Below are experts of layer 3 (counted from 0) of a mixture-of-experts language model. Rows are named router (the router's row for the expert) and show model dimensions 64-127. Each number is 500 + 25 x the weight over its row's rms, rounded and kept within 0 to 999. Numbers have three digits each.
Before each expert's rows: "mostly gets" lists some tokens that are sent to it at least half of the time; "comes before" lists some tokens at least twice as common just after its tokens as in all text. This comes from a sample of Wikipedia text that the model never trained on. Tokens count by the router's weight.

# expert 21
mostly gets: " in", " con", "ve", " 4", "in", " of"
comes before: " the", " 19", "st", " a", "ment", "c"
router:506501503463522474506481480470485473503513500500546523555445524540540492469481511512545526483502465507507534486474542499480488497518508482507526500499515520507501507507484492497466466460518484

# expert 18
mostly gets: "et", " For", "ttle", "ot", " win", " car"
comes before: "s", "t", "ed", "n", "d", "y"
router:484465506482483502528494474510497506552500542524505475516451506557491464461491461484551567509488518492504508506496491505459498477509498489517508481496484492562517546521490471496541485502511428

# expert 6
mostly gets: "%", "ation", "ment", "ers", "ity", "s"
comes before: " of", ",", ".", " in", " and", ":"
router:500499509515504519513502455464500516514523483506483463475516543497498476506483456517516500523486491530503511512507530561469473516509473506446524508515505471495511507519494509516474500483537461

# expert 5
mostly gets: " |", ";", "|", " /", " at", " on"
comes before: "\n", " ", " 0", " 1", " 2", " 3"
router:504487542500477482512504466492507501495503534538479488475485532539466521462469483509485499504514480498528514513478509527485513532495518484460477486564497520506484538535467451472523519492525531

# expert 23
mostly gets: " ", "\n", " (", " \"", " T", "T"
comes before: "-", "\n", "|", "==", "The", "==="
router:472470479483524513510474438464478534515542475499484512529492516520474489484508478407505503513488496498495513501506489480506525499523478510493517488486495489504516508531522511479516509441501465

# expert 20
mostly gets: ",", " and", ":", " or", "),", " –"
comes before: "\n", " The", " and", " the", " In", " a"
router:498498462494511473499499465497487533520488469517491514521460493500540491504434453499491538493502498499487520515546500520512530534517535505501450520525467528528467501526434486503472527479508535

# expert 15
mostly gets: " the", " of", " as", " was", " to", " a"
comes before: " the", " ", " a", " re", " be", " an"
router:505499496460498465546491473519499470506521505510555521479493508484487513476466463505499566503517504521509523490532527491473529493507522522494511528539481478495465529562465453489497505487513532

# expert 19
mostly gets: " part", " work", " American", " World", " film", " form"
comes before: "ed", "s", " of", "ing", "d", " in"
router:493505492521515498511508485490546537528484503534528472529474517530533491438488489525513514539506486521467500478504503507484469539499475515497503518513475528500479491494511482519458527466504474

# expert 9
mostly gets: "°", " part", "p", "′", "″", " Man"
comes before: "|", "-", "\n", "ic", "al", "N"
router:452472504521501448506502469496501534503517475486502490468500493507461430508497515463545541518526442499510488517517533498483519520494494456447520485466486516498480506557509489487490520502495493

# expert 12
mostly gets: " 19", " 4", " 2", " 18", " 1", "F"
comes before: " |", ".", ",", ")", "–", "%"
router:484520522488486473512495477520475491486473512527534498530489506491497511460469448486503513470484442499525525514529519444510471509545501497481521488515472512483515524515529486496528495482521521